Experts of a small language model: 60.9M parameters, 518M tokens.
Below are experts of layer 5 (counted from 0) of a mixture-of-experts language model. Rows are named router (the router's row for the expert), down (a neuron's output weights, with its number) and show model dimensions 112-223. Each number is 128 + 24 x the weight over its row's rms, rounded and kept within 0 to 255. Numbers have three digits each.
Before each expert's rows: a language model's description of what the expert responds to. This comes from a sample of Wikipedia text that the model never trained on.

# expert 49
Description: Nationality and country adjectives in biography lead lines, like British, American, -ian, -ish, and is after a birth date.
router:124146111152125122162062086160191128115103104131104149130097133114136066121161130116113118090119098140117117159135084140131101149106135162181121144097113133093149148118116163141122147090132131087144133085112136177117139114140124167137114188127150083101153130116177126106163119126152091132118131127107155122126126109099116150141108092109
down0:095134146160121129088105079116100083122149151158089138122131080105129140143075110136152150147097132126131127134124085140106142132114082160120126142188171108088121143109093118148135107130155078108145125120162086112177119160132134125100092151131121106143129139156110104148163107112130132144108148159134131123128126130129116150127100108137
down1:159085111197145174128102087130118144161126142148083152132140122111144152140110137103161121128148163133142132101167115083148144110120140101086165138144161131093126135136080146138140136122155146140124160119119112113129121105111134125124100115056120170135117122137178069167099124117102148131119132114120129138116084098115179131132172126148
down2:132154172114141128157159151082160069127107143148118119141098119149119103117153127122124114189153173140139134102145152157138129111134134130143147143164122137093168128136107116162139112156128097102114131156126119132145150113116131136089142113135129169107104137114083112121135146084138118139144109132119114167115126086101105109071121115078
down3:154097112130118104124143109090107090126135117151128137161109153133099156132116129154138116171170145159165129136105169142098120156082085110154151121141140130156109156136084123136156134107100110097132110157115144103090101124098135135162147090116065152137094113166092096119123141089085196112150155103094122129126149138145168083153123136097
down4:128161146146131140141120147131122127153133110123085075102158120144135152160169143107096149125146122091141115090152110147174123108127164129136119170141138116149119108145093099118095134148139144155137130116104114099120125094156152100173129162155096105111095114127175143094189147116101089151145108123168146129113132140086137122072150139115
down5:136135190137124076168118115153089121098150128121130127134104121158131125141172119093121106094148116137144155143139120158094098101122129130095122149116117147123125133136131139131176164126131148113106112081159145145117161123137110109134152116143165116126140113117136102157136140114123144146145128137156171153120162123123106126137167118095
down6:102145169108115100100107124099129123118119150124139106144112129107103115102134104106137126139143130132106137119099094151146123099152135161116127108099109134114105149094136149138157137135137152144113100135130135136117157137124103090095139148170129115071094137164155107106154125138093117050131087135145143143147152121145090108067146088095
down7:145094149189144137142151118115098141103091158114126127126089199159143092136108119108144158146108163111136152173119155128046115110109115097114133129112102118131168134153111120157117152110107175108114125085142120137142121128138105095118120118141121136106137139131173108152146121137129157148097130104180084158128086124095148112132131144142
down8:137113100150096103153133147077154146157114114129139153102103103152096154121138170103135165157080142153090125084142107103139122103105149143148124112115107129135095108127132131120103152164117146139125104126121152139103147133143113122095167139157111133127104113129141143141139144168141094132130096116141050184167126085116116156110133160136
down9:168114104150149158161176147115127121157159088151149109119139141126169114151120149158144107131138124079132131122135128094113122105144160063137113133112125116161148132114128102129144146156090097125142120110111140101126105121111130090145084085118103125140125121080110108132129114141165185115132130134141063104155142130116132123113100136141
down10:116103129135106165145132126129113180045167125147120134129175162125124147120139142114133124113178102115096101149161089080124080164119153100138112153109155152145109109130131120128116097122137141128160114148126075133089123147158111127146142090157143147132082138113167107118109130113080129142120123147126118125144121116155104085048126116161
down11:134097109143146096117143139107141131142131153104094142130142097101121109149121096128114121140147147089151091125104069096146141154122126144202108157156172147117155147060112128072152142135139133120111126104119155123143114115089153147130153131142111146111140108125131138173083100150124112150114106056156110110143120139153165116175133186134
down12:154172171119117090120133116116138120123122139112099164164123149134077150129121161129106094125125118099180126168142071160119133140115147139142152155122114123131135142109151140117131110117145134139115129142114106068138118117128137126132089136089110120139144105153149090111099106115135090133104137127070121140137143150148070146171108141127
down13:173160160148150181150123109150164108081125137112100181177127181113149117132100148111107072128149121139118135113131116128148125167145136178154135155152149172113151139104139140134074095096116064146100161105122139130180083107146134161124089136176136103114150107132170167128128153118106112128102081131115144135132132125130109140114123143147
down14:158149138155123180136112159147156133112118133113137133152141169147132082127112090123144097152102099147096099121159101156135128151110146093122141124121150154161120134127147154146106131098155118156143120155106119144132132134143129138143149176121121110107088133140122112126165165103157097106104133144127168170120119106086101142168087112109
down15:131145104136122154136147123165112177135138107150086117152082169118150117129105145142180143129140187129100115165122135153136149088126117120136128118103120111146103137113120105132124145093168135137156155118154118118141185101154156130147127148098110111077120088130108135097157122130140142110127144172134092169168116142131118157125152166134
down16:164136097192119093148131122116140164137121105160123154133087157113126117138113122139133120096134090107097106131069077130143102164151105122161103098080133100120101114146113145164107126104125135096109137171149164099119135118124123150105152159128142138140133157158108132133103109140131119091139130132134130087100116124127160132131136116090
down17:181112109109161138106107132131095129131144123078140126139147108107113160142116118112089142117144120130129108109105177129104126152199131135133097128160100151116109152107150075126147147158151164120127085167139133140082127106123139145129155107144113127138132092159118142153097143152084137055113153109106124120140118120134139106097151104128
down18:102111094118159095139133085090146112190088113165132108123138134146131136152134138117081137170131147094157112115104128139171126136112094124142112144091123120118128112143097120108134146134116144141122125150128118130102135124133120153149131123144148180139111154097130118109148104131149156127123092084116159128129151118121116137119123064159
down19:180159129130152155156164114101115137148136134100117118135157116111143100081083092085119132105140137174153163104146076115118139114126130127121106152087132129149125121116138104155142101171163121118140137144113132125147113137172120137113124180172158097148131145119122082076124117132126122125106121100171140102160151107060153109158115090102
down20:160135120102148162175147142141109152117099089126099109179131120153119120120151175143126166111152128099103111152124113094122126144108153102132147154110092095133111132132120109138096094112118136145117170146168151146151133068176100161129087128144120106135110094130154087128139103125162145146123098113109113110156145136120172142134135110159
down21:142147160126136089132148096145150138125063129180136144113123144112138079152121087133083094090140137115110131110140120130123089132117154158078153136113106187124122118135127134141132100134128138109153135132149112143096121098127117115180183163128132122153135109141121099087113132136148152122163144113133153087106139132119123145121133167122
down22:105106128140119122113118136113136133144157108094120095090121094138098152149147124106082116177137162109108130106118136146137147132122154086113104128107156112134138109132165113097133119123156149134119089159173105127098136154151179144134163135111148171084130084116095121130088094134122160132156168120156166117111119145187127115112109149168
down23:085162110144103159122137117099104110130130115102115171106141143122133125144123127110139139120132126122144080055103121153108175142123120139115138117135151143111134180136162172161103153103134138194157101113159154135079142130091115114117114137169111138152110158123133109126165094131121153150140104102148083115112135104124154150147161125110
down24:118146071120125149137108185135170139087124103153167086096129151109140113110109152125129125136175109112106165124068160150127114073101117143124130101099132153132118121155085153136147115102098133112124125165106102109119075146175142088114131118124146116151132146157113150152153140119093153132139096136152170128159070087147111095097139076067
down25:128139150159155109127123112127168135089129168101147133093095116117135078147146100128111152108122092091130172068145132151125100160139096170147167130078096130106152119083128158146136154140120145106154118114136153119119134105130109102121114116151152135131133074120181165140153127135147115118136105136122109175120122123140119145111135112128
down26:146141141102158106118143116083149110141143149092152148127145143133128110135118123154151143115162161119119112119169137104116210103128148180111099113190113127178113142102130137098135129164099095134100121155142142077157129082123104098117098086117094136141125160172156117160100158149113115107118102093136099118132138110119147177144104104166
down27:132123156113121110132149144094143157131148123167107157112115162121124111136175081111111109144151114157118141088131135111102115130162142149138104159118108108070165119135115091138128131140165146094168113138104154096165097120126168126125144178157126119105139157131115132116086093132096130124123122123079072078114124140068125134140104098107
down28:117074169125135106093147107103097124122165132183101115129124172128116176119118098114142110161158090151113148153095161160145115132125126117124098121116109133088171104135135154105118084149161102172118075129133118110110159139070120110090064155159163159181123110137157121139149148124157135152140130103131124128126135118172165168118116106126
down29:094140101128156141132135156133117154125173170126131142119127135126130099103143130125143141137097119111130161098175118152137124154129113125126123151063078128133142107134145150151111116081114135193104153152150161147119131126136073162097113094164134085154144180092129123152149129098142121134103099120100130106078102104100163134129126113139
down30:104142081158131129111144137099113108112130119129122121124083156128126175128151144123125115174135197130142134121154097117119134128118102097092117106186108113089143093141139151122131133127130098134155095124145117092128203107113123109139136104128094156127126150124107133127153123128146103094131164096160165104157109130149133088124111137169
down31:134075148127119133137080119108168150154125130146100109124130141128149153135164087104147128182132143190101149133154127151104129141151115128095112087117165138124130106139134147141147124128111128165040093159160113099184111137123107116134157109155148112113098105092109138143111130151146133124107137148100153111131123134138138111165163118101
down32:108116135119143133151129141111073103102149141119113092149176163092073143162146112113118084166119148117160101145161093087161134076089105165093129143149118167150115151115143123127126164145138127106134164140085133169123109118129134163128139118160121169137136167144137139101103138086113133171128171093117101101138111103141112128144161124107
down33:093126150142144134118072103148171112100108156147103150133119098147116140185123132145140035117104127134125174115173108138113149133130118149131102162135098094158116099099139127153139115104111148150111132143171135152129097138147110110118147154101132073105140086113140158126086069157151155147145113138131143148102064143121120109137115130113
down34:133122086119104092121134163114113130171185135131126136086111154123114171123130149092110096135131145142160122123118130139138150107130099188143095157145154110153152130150139115133157159085096128143109100099075145111144108135133103135132128132137112150156108148081115137138111134147122111130097103164128143139152135119180160118139113111145
down35:088130095143154159136108145154168112125166176165144107139125091134118141155080156132122112136114126097130123080172131100141163110118109090135130090133097143109083115160132161150150142147070113130139096165150143078131133123116110113139087120163098134123154130091108135125124144175178132134100112149133100074145106141142102131172152087142
down36:088118146119128111139151126088114101122096124140155118127100093118141160139143127085095105101139130140166128086116128115155153135146129122113134124125115167193113170123106128114142129115099149126146182120089129104089170151162162162140135161101115105113163095169143098125115147109143076136092126161108132150127117124116113140126143153170
down37:152160100143146123147157086140110112137097154129130184117122142133123113130116155117135101098168088143163137161098161128115136095164130115168144120118081085151104112150154125166141113122177113140148098149168150125124132136108093116117101159162132149124088105092171092174126093104158116097110099114112107113143109125108103176121157155119
down38:125130152158148105133114132141151153125133100090132128107134167139133111105141076108118132137114137146124166168117125129170104132161110131135119125089151070150149126164138130144114130111132093098167117082120158169117131112138108144120102153120161082136140138095169143148136158118149113162161150105107128205142131132106121149111097182130
down39:131131134131146148110107105132123120161132094130125135139125118179127166143092167156154119099132174109123128080153091141101123158140109157163135136089132116119123102107083140093124164111121135129124234084104146127145145120113144148107139157091138128134128118126122098133148093144141118116120146137136120113123066134138112171146082135104

# expert 42
Description: Closing quotation marks after commas in titles, closing parentheses, and single-letter starts of words after commas or and.
router:159153135100107143116133154149086152121142133142113117114110146135127147110096129132104150132172129151106159130128126146141120125121150111109121099122146091089164173118116122133102081123110129174141151087132137207094124112143091130132155117154159118131129090131104131136116162159160152171107129127113088163149103146136168124094088114122
down0:129110096109148118135103103129112128128187148138083117141184171178149118141124124099091143116155115125094115149109121184135133120072084066095122105175115133120123104110109154130154161121105135133130136128115083166138153154098140079146090139114130145109115111158114146129128173136082131123132133101105127109140107125104175139101143104111
down1:113058150138129132159144127138149166110154139125145113126126154155138128139110121120120137166135127123128145099126139146160104132067124117125148116150128151147126136115134120141154115139131094145140055143156116109143107163114134092078103066127121140098117089117149141119138146125075173122172144128136117126122147198137145135126099124136
down2:126154122128114163140124117143117145090151129100080133100107144148135118121099096173168145178156147145111138085141119144126146078108108115116095124167167096126129185121166135133089076126147099133132091126136126136178087134114138107124130119175129157130164127121128064103104137157123152157161102144121103117135103143106139142126061105175
down3:143181150122119140150132127114084101118116111113131125160077161116169086112151119144162106148148135124115082145151126147125148150147103152106151151096151163142162113133106080117124166095114132128156158124132147144107155138153108140104088126111152128107108136131093128157124153087175100075129152096125143173122120133078136153121165109110
down4:121120160126180133140106136143097119123071084146145105142091125156140142111096135118101151147131120112161119132140160142120150118109114158116132127120121135145105164143077142143103175110063154121105098101156144129107121119126107070171125123151150136131118130110111098125136112150155133185127144138105143125158147113114102084086118159136
down5:165113123112114133119139106133122151118110112079123134124141128112158119092126136112072154156129117136120134100099187104113123155175123137121105125177181134156129099109149136135142106178180118108136115112129160122154100126104170126157143150116104156122099176138114129074105152103088156131095099151171156134133149152131123107132078121123
down6:148146138107109123173103151154150109112114144128119168141130148203173131162128142108094128127134133117142100116159113099106082109161149152080088075128125096101114157140155157122112146132100118144139107090161153147121115121115133147163096125131102110130134148138135157126098132106118168094134165117102088109130121112103107150104163114095
down7:121123148170174109181166103117124133141110158139130115084215113129118188155118140150133112143139133135120090097093133129124112128108126116119099097125050143106106160143155087139119092154083120124152123112110159151150133087149159141142127117142154129131150163112134153118136144133145112174083085139135100121140104090144135145091150134161
down8:170147089118146160156124136120149118114141136149132092071117132141135096163140102116138155133091144136098106122142113095100118168121130158108144149148102149133129086167135113119108162130125120136117125139127136128081083164111076123144136109131116121138084113121175109108177129143112151121126148075111126140114150140043140161113096175167
down9:167145148148135136153142153091146104155127148142153119138109154143131159085085127158145093097140139132144082114148123131154141072115100114136128073147099114144129152125121151096144118124145172121108138147151094156108107093132135127098141104114114141072131152118140149115125079138152095099122111151119136160103124169125113140119139129131
down10:156140153150143115126134163117078125174133078131137162092118122146077187182134106102108122119084132136145132111094179123136092122140114144174142108090101129092100143143139140118141125102120117152152141165133137153152152128155126161091143106126118114156118142138130125153143112111181144167108175137112102160085123103111148133123133107157
down11:155108112141149108136102096121123123162123101105140174140158137114107158116165131206125100096158146173124110143115104135139139150079112154107146106149119139156130086121146091153159136175096156137125157120101173111111199109103183105120095111129144115108111110143118166116135100114127116067092123128162115127168098155120133127130144124103
down12:105157123088136144123165126145139138125204097114106153108118171117107167160123081145099154150127120086168121086127158136114136142175064120144123152107127127129124136115122106133134102163122120116132140116143106122121129090121172115109081133094162122071149131097138124163105118149108103137144171154103123126143166181149161092128117125141
down13:115163154183115147116159112102147123102128100132128088135144150132121103079101109118117105103107095155127156139154107109136128140132138113130113140117143114154115128116146181142078119111138068093126150141160126169119124131133110166156108151149115136134124141185124142144130150104105094127092146171132147141100108107146152115120152106129
down14:104125130123137118133121102145133099132131145110133156107092110159107142172097120134140072098137120139109114129111089138133128182137158106104167143140151166096125136149123111133163125097127083133098142133138131139117110138148140147128135120103144098146101121126119151096134097086120140137113113157103167094112135156131220113148163134122
down15:057123159145108085125097096152122159141075129064127100122145116126123154111153128124148107102107111136133072099121101174127139117131168178117156124161120121153139132069115153117138122117112126101124138122144151151147128134130105138115130112161121102116167215146160135116143130122141088114156135138099141128117119097129110151113149133142
down16:123143127119112100148149092129115137111080122126112125121140142118140095120134135118142089149097156107144122141161121071170112132125159072125143109149157129126079127117169131134162125086150082085057129118132101165135136141112130117131137130079171152134079146142114124096157124109139111175108135157111104123092115108139165134127151127128
down17:132131075128113155151077155111110139134170153115163146131107126131152073156152106119146123121111111134152127088156142104188124128132102153137157099154148129099131104129177139125076134123138121134169126167147101126151123180107145107127090111163107174104145119131138137126129154155143122116132136092145147157142145146127120129137152106096
down18:148176086144161140124133156130113128114123110125098149111119103055107103124137128106123166116116139113142136132156132129131122121198124139123107174112132106144107119122161062119164154116131152081115125138132152159150124166133153111143137091137125147159094120168171171065126119137147087119156144128171109090129153095115141110105152125121
down19:163159135161150147153104130088108126095137060153154155115132136119127118154063181166110072141148097047133109111120122139144102117092155124102135132154107146097096108111112172136153136140102151121114109132131120121133122119135106090097108149125162109100122152151131100161112170121171127130165116125144135138117142132118125112162148126148
down20:127128125111136145118099124109146157087132129094112147080101110152135130130108124109142119116137128136150126107121136131144119158148140132164177131151085121123116131131164139121170088077092144089118085178096111116081093097095081119150149108142098111108099100163152145127088121130116109182139120120141147122147130100145138105117115148122
down21:155103093137118141120159150116104107135161117175102086139120114145164116116118117121099141133098103143122135091138147112144126144084128099126080123122153121129110150151132118134160137102127122128124107107154133164173126128112148102151098130139076181142133119113192106149100134095123135093126120063121127092135132101114141135136166121182
down22:108097121160122107143114164104149145133141123166094117171116137151146115120138077141141128158147138103111147100156117130114096100148115105135101088108118115110157077121107146100163093137118150094139080148129093148132135138133150127091098179143118118127133106164135140104115149149082117109150133117143156097123168119118120096127146152132
down23:158113105101131147124121121101097205118130120090165137133132136144134150110128147132115170145128135128123128109121106142145160138158124174122118141154140098113131113145111139141123128114148139112154136132157121101143147137083119151086138128164108127117107169120126137088118127154146135158138188110141128107100176133154094098139137069107
down24:135118133098192110142099118147112140161117146145160144181123093145102155147095072130153144085175115130128144167141111124161116146122149135101137114133117118123106140162146111111146114102125125140113135128150118135139125138130109144102128135123114117175104166154166139142128144100151197106127118083144139133120106103087102120109139148118
down25:134116116160147128153153105117156112143116176118172156136143118150118107111095122116122111118166126091109148131097123118121109123161146129123110127126122121144094085118099171123098169128121162152161104163155111107099161125127123080127128151144169093140108113104135114140131099137110110151086150127105149184167121143113091141159149134115
down26:086128107083058132128120177136115154131105139073110103129147135175103106103121117096122104160133096112104122105097118145114091145145157134106105150141121124104134120131106145115115123134112107149155117140171180117128166080155120131099137108109098141123116182129136119098136113102162050097097081119146116135116163115136120152127143151118
down27:086080145137115121138144105128118162137091079117096154168148129112104157133096105081123152123100128097173108125108132122111126125161118142177148117136112157129132177144165137115151146120114104112095105131157121133153119136112129139100193124140109123114161136134130121113114126097123127169145172115142090103146126127176166159106107100142
down28:127125092131125112149149070140119162138068132104100093145144086160119132101156113146143130131124145156126111122112093174104097149153127092168093121130166127127119155132142123126124095131105138137099163126104106144147095080132132129150102126100127093136114135127114136080147119118140127154124111158117133153120091161199102091113161157083
down29:116100145143156164113124108098120139103171162143143131102117128085106127138105141132123093140165120121111132155096158134125100159123156118145118086139169135086119187124138164149134081130094149144146115161175112144101131124098133151120141083157138111151123125137109179139092138126163113110141122125140176153114116135140186130136154144109
down30:116173088170090111106129131089115103149137100095123134168145131117156129121139185086146120119136154104125114151136100151117119097127099115123126144133110121132154157154142132107136152110150138110121138159110115144122163129113147148150092119104109134142095127127149128178119154107096114096103161128159107078092139137100187103175123124168
down31:093130150118125121133191150122143123107109135136100112138170153138127106124111097114136106131150099131151101099154107155129166058110115133121128108095106134115138106169099095161129126167122110138141184110105085122082157129175109131104106154116182153118130113070149093162154147180100126133095124125095164162135113140092130140107116123130
down32:151144105125161160102124150159132109111080122129138121166118142113177131140147175132114142137118149124145088129155108076115145149133129129096118135133111122113142131139101129171120110150149135075095115140125112146143111139101150139115154115078104149182107075095140086129167123140157130135127118158151114135138145118156141156112114148139
down33:141169132128173121146127141118104142120130115128124110103145145141130139197158135160134081082132150122138082162092094138142133175150105128115140102147113127112132155102170111147124139119127114086147133093146156121128133120103132115121138112146087097137117079156163163117178106132099132131095133104123129165111100151158153107171102143085
down34:166137143141150125128116115123117152104141127146165083100109120176116114126150133093135128142127128178145110137118146130142159104091119111125118124158061136063152193117162114116098123137107116140140161167104117069118160094129114145152104141115121171081144146174153122144091147167125143128102144121153125115102127163091107116115106121125
down35:158055161119132107102129133092117151108155139126118093142162122108131138124122150120077111143137124131172135136128160137132174118154154144164121130142134100136101113148132078166106126133143104162087111067130141100107136110111093144140142112158119134145134107144131151153096121108140139136155084145136123113097126133153095103130145097173
down36:112154086152137142127145153099116099107138097104085101116097136135095095107105120133131110121154133156146095098119145147122159122117097097105109097102121126140142176101127113138115141183156139175156115112150130139153127137126128154153140118127134104103176140121137118147142141114134126177130121092157175149137176122120144101143124115150
down37:108124114159106139152143114135125124144129111098110179092081148146136121177126136151075116166171152131141160106100158130114092139127134128115120128161149169103070121148119114138136106097118104097158096137137130131132124137118113122154156158159151085128137131110142116141070164121163060079120169125119104088109200113128122146122095148117
down38:148131158095147146166170117137102140143138092138174131120095127077139147130140132126132116118137112180127116115130147154142084143094073157153151149111126116117159076119122122115138117085105183159134121168126136123156144150124146134106125109142131121134163111160125119120106088121139140149096114100094120179144109120161156100110092143084
down39:118166144145124117136186095126127115162151190113117116136170168146086073127158122131134127114133130120137132160091095119137082102098110122144116067135131113110149149119164160120166091122137105118148155100110146135132081139150087097090108124152133143163124121094149111118148168162202135116116125139128159121080153101106122098122186152116

# expert 34
Description: Capitalized first-name and place-name starts and their second pieces, such as Matt, Rob, Mich, Ste, and ack in Nacka, air in Nairn, ash in Nashville.
router:105101123117140141136162116140116144149103157189121160116133101155113164139139157138090121146103139136160143149142130113094143124129080155109098140168142115133139134098109116113159124158148120146137142134148112156128161071129152103118127199167155142122129132150119104087141123081089118090132129122120180127095173117126155128150133120125
down0:138110081154076121131106118171142088163115122143131183180161151113141119111158177096179147127117120170100107123113132141140125106140129147177116135139123160150148139090116095132129126134085150129089135153100151176090100101112173133142143147147087094158140165123143098116149133119163167145103150119114125108110149141176150132138127125100
down1:155142082180082139102113134158142080120146121105134124149163139151097141159132146135130131147147089088102142137154099124104121152108116174127139159162138106118128084147099133132111128136086111093112115132118099148136117146139132092130096121159133123137138137118119147113131116121125116137139137124133172121116154114132104162118153115085
down2:150095128125120173119129105100136115118123160140140112135110112112139102155131181072120180115132158102131118132127138146143131159139054107115092147150142136114144134106143122133160144149136111101139106109157102158131120113090136122112166157143116116129115117110145144145142125112087164119126117106097073104104126133081163092155093163121
down3:123107123085137104163122156117096160105190090100150127142132153149161142130164123148086119131133109081120129112078099171121122096113106089132116143103144134096094111127095095140097144110137162140090142127126169146123135109115121134127097177131144128128174140089161123133094158191136148087132154120095128137114121148117135102135150105145
down4:079108146089104122119151123137143153136129187139142138097178099106114119109133125137167118079093121113121111087163170141081107112155154107175126069126151095152142125130124138137119105164104105110142103046163160135141148081071120133100098147114150143168123084142102069125128147112158182097101108136154083114181143134138129126098137130136
down5:149092127122124116132140112105076195131114130129131120138162182100074097198116141116126121156134108133138114133151164157178122141131105144148088108147113165123094115144091100145106150102135118151056125113115115135148134192155107125099117071097136136131148151124118124122118104154113113105112091143120135113142127140111107118153109144108
down6:153102085139119113129097119172101111147099163127098122137126117085115141145177115125151099123113147139107183155156108132160134136104128114140125130132121128082167058125143142132119155130186092140136124165165146130144145133121086094100084105100142120130125144136145148101137132083185110110095120141146141176160058115104162129113102163106
down7:158091125115162126126088123144114139137081122117130148097118129107126124154160176128123117098101153162108139114155144094115143128111151094143125113164102143136103124128173108137089106158119110134118143124122125111097121157116118151151142123153183156095105103155149124113113122109124135157139119139179100132147170174156117092117131131133
down8:114105115140125113096132147091132147129123133122110175142164121137130122135115165101157176128143116131160143135124150110100137174141104131110144100136084094105113138130126104093154091111131164085160087106129161118134143099125110101078130121136131094174094179130088131154109112093141115132141128110101121151121109109152129172159120144148
down9:101118125118160142153101137123150124137135113121089138099135154153132110119141107142090145151144142117124135110110096189103142112085112145112113152163137149164146087123115123122110111125068128142106171121102122114096107091125120142138092141115151194107087129123098132114121109070179119120117119147161119123136160119064150136202156134129
down10:170164119150135102126129118145101101133157126167081136184138133169114121111132162141134117141094095133099144150145173103169130117161138121132104159138142099148116102121128080116134121138140086126100157103147149119130102152097137118092091091120151140085093096129120136137110107114155147149109162139122138123117150133120139097122110111112
down11:152116126163101153147150127119114100169130126131127117167125145156121129105148127114147128118155163107102137129128095126148101134100170140105167111135162148131162118145100122091137142122120126117144108072127101107131165126156144133156098136118146105138137156132116101168130135139145112132129166106169115137140108110116147139161173093127
down12:131139115095136135133151102124154148109173129136152150088101129114126091131120124121128139135125081134157152176123151166148136100137162131128104113078172171141103150093103166115109132151068133096160089099087098129151118115119139108107136143120143145136154161128120094121138159146135122090126156138113167102107120088126152148123158093110
down13:116132140133132116082148176117117113113124136166155138117130099155115131106177128096148142149152109178158134119177108139108128176153098136120132140092122063162126159111145126108149136089109132100126165107096164129108133117146091114107156151145120118110123108101162115135152100141127157139152126124122154098136123149118129154140114135107
down14:098091135153113117132089135114134106132149123045156131154122132132137117113131103135177121138095158151155164174127152140135110104126104166133113111098129119118103123132115142162132109104138111129141110100133130136103128134129131123137154099136113183144119113103118102128113150130140119086108146132169153139095103115128153078172115176154
down15:113143137121160129118160138127121138107140120132116117130167123141092125133083151078127120094134107121154159113142156124143120130115148130128155063118106141128151136095151156147147148143104093135135129114133153139135141131138135101138139141069093154082134161117160127138153098155143104121155085111069149113084132097154126130141094152099
down16:099122136187128177125116108092144151122135116173125118115150126098142165134153070081123122125122108161144142112146136097074165131137146095131113135126130145120112131107118143138144125131123095156143110136121161112091105146145158118122136109133093112150137162157113119124102113128104079142140077106132153109104067173156187105144113072115
down17:096095141104159134131115106126113150113141118112089153120119111098130118167134102161101164127138114160175126116097156127135084149139108128159164172127101128146109150092123098099138121102113144144091131151129122094067122169125106108078136149130107155151127107136140136133145111168136128144141106188090109135139116171124148085143141116149
down18:096134126142167149111124127165111125181150122108151176136151086073125154101097108139123122134129072195113113137115098120102138197151060107167134165099087124138106152106138095117193173122125145102121132154101131109164136161135111132143122192165121118137157124107161126075141112128136101118143129143136114097141123134092146149156131123134
down19:136110153104158128118131106144082105118118103126144107112135112101174130135118137161108140101096150148113122163125102107140157143105107105119124114153115159152152127125139143116202126125132104123175072144127102139114141109121110129164147139172157102125094143102158142148096161125121132108183124128152138113151154132143109087119134174155
down20:141187119087111142109151125125057112103116162106113141130112141174095144148147184121146155108169131115124146109138105157125142134094138139178120117154145138146106145139148142137066115164127135127163147109152123142103113147137157095154110152109082130114122103181161117113110111127115100107160078111119118087131148104147141078136098128140
down21:122117152123130162138144149118113068147098119155123154126088138164123102111079098162132127133146129107130098146140136148142161149145118107125131124114142172126117148139136098132132089102137124129154138104073121114136120123161125128120110150146064182086108130146145130179136151124129165163120177145121117136112135151094105143152140106163
down22:110105149099152110143133185109100122165140152116129093157108139135147135112149150097126131135109149096093127104107140093073100133150111118136148154141128094120159095086136081099149139141128090131120124111092150114087162124138145187148144084100100163165156112152168119123121118100145152153147123105122149119145131122131144080164119137149
down23:099135123115100137170202125142133112146126079148112117113137100106125122111159157113130125131107125124111122097121143129067109138127128141110166115142109154086121109153087141139152100144125144159119124133133150115156059143115168161127153173160115147170095171168159095139144133114139092140149142117115109082137119141091153113140128122143
down24:093126155104142175122092074132121075118107135149199149139117159130154126099115104125112129119114119133165130167093137142097137091144131128129123168093126103131146109122120131144094167114106086135104157111121145138127136127102101114073153129087112156106102136120137141099126119160114123157158113145151159147137169142086141094146140188115
down25:130136149099143170113148138128107169122126112166121164115112156137129108142137156134145157122140126128143160154163153078101136147137131115172155128108140130107148114134122092150117124105123156122060095108133114104155125082135110132121188141124119110120081125124104057129109136123160131165131130171135140148127120109109139143104163094105
down26:128163133141086143113127152087119128117101111157155118093131113163136128113137127122106149142091117156138152114123116106184134135143143136135141153139155157139091154130125122123132125081146104158101146093140128141120113085144110164092156144162114126117114073123114078108126110181147124171141165095137114155114120147108115176129108109141
down27:130116107111096143132090160141165152119143116097138155131079097135138168103135131110114138096141060149125126147156093110152128084110160112129131135132121128130115132156139130100142116106146134108129160130177146089085150156113140125127123166129128099099042134129096149141116142132132114101132159117170121125171126127113113066173124113164
down28:131159134091174108166122106104112138117140108120128119132093098166122131107145152099148130133103123155130120102117119115131102090159108178168143148140159139149154148125064158114129116101138104121114135108115126118135154133088124128123098145094132160103110144109108154124118118085106128144118133108104137163128148089119125139132163107147
down29:068142097111114152153136131079141129122158144111149154155102116156122109101112152102117085109119129155121097132116138124114097099063136139119154114131154070156141119153129122116113120127129137174140067096131108137129129072133168133119108156159172100135148124114096162161153150155170158155143137149151095136122123117144129102155087116151
down30:146148112120090103153192113136141107111150130126109204128125157148131154128154139153156167142184134124138091133114135113136142114141112109136111129119167120107120119139106129157103120135128129127153128148121123128123153131112109085113089120146150116110154126170119156165119141074155107137114135090089134100160153154141131070108139137095
down31:111141092148121131125130112158088156167067101140146126110149088105199141105136169110139104125153112146139153095164094161100141103114134153126104096169151142149139103117120173154172114153173157120108111164134160129094118092147141125113158122128109122106126119131108175125138126132150142171140127124109110129130128143114114148175155118159
down32:151141092110115097126160108116132154115155140128142122120111123123118083131121118159151137142145123128133151096122112119088076106121116147132154160141148139118153135131119164129138145135156119137136137134141079168108118081186080128152100103131131133176134121114067142158122116141107062102122091144146142128128105120136123086126131113119
down33:182124078131089114117112156133145126094115093128118127132098087119125089116095094151093136120127127153129146143078069116138148121141127112154111126115125103151106138112109119131124155193133169128129091123093131162131090155131150171134057145139122138128148116138160108142149120122144164152098108107130112109156125123101126120156158115133
down34:157151120128133135131118052151129108134104132158153158139140119108125094177164192156187124145129121097159134160119167145140078116175140139134147094125143127118133130137153098134109128169081155159149160131109086133130135131179103136109151139111142132107104143112133089104147121134140144109125112108172123125100084142135176121099166097129
down35:173117141113114138123162129105142125150152166167121170137122152140163165177135136051149131151171102133145094125108136134163130122135136116114089088138146127143131106117084113130152131173115135069118109105124114094147118147118160169142137148155108130100126131131126102127125115114113162141149124168096137109144124118114099155177143144117
down36:138136122143145137083153106132082144155104131120166082128071185149131148149110139140118110129115129085151164121134152150139151142136115063099132105157139114110107158115102128193153129120117148125136133124146085111122165127124116131128129089133109128143137123130074120130084161162148125111117159090118138142083118131159128183114147093112
down37:178132093094128150125129129094128110135176168122157162117105152114140100142106111107117126149165119127143138107152089167102125174143108148139134063124167165153161098136129134139099135137115140154113161156123110115134119115134088150134140139115125145123179130125121167147159077143121091140173119145144144145126137154099147127137140093143
down38:109131081166119125133105142107108147129138156085085130123137088102123121128102119077143118155143095110120113138129118102112133144103111108160128146142115149133131129113139126125122116140149098119133152122122127111155138109155103164132135129091081107142124104088122147175163109169099140099127111094121148121149141160201106143129159100107
down39:105147127167122116146109110112157109144145097146120128190135159171120107149144134113172103093130148139100136120108162129098102128123128145091117113131119102136109127131120117147144140145122084134123119123126121157151120093101117159132102117151105148148138148129093119113190076151136136128093125059150126141143142118124119128104127128130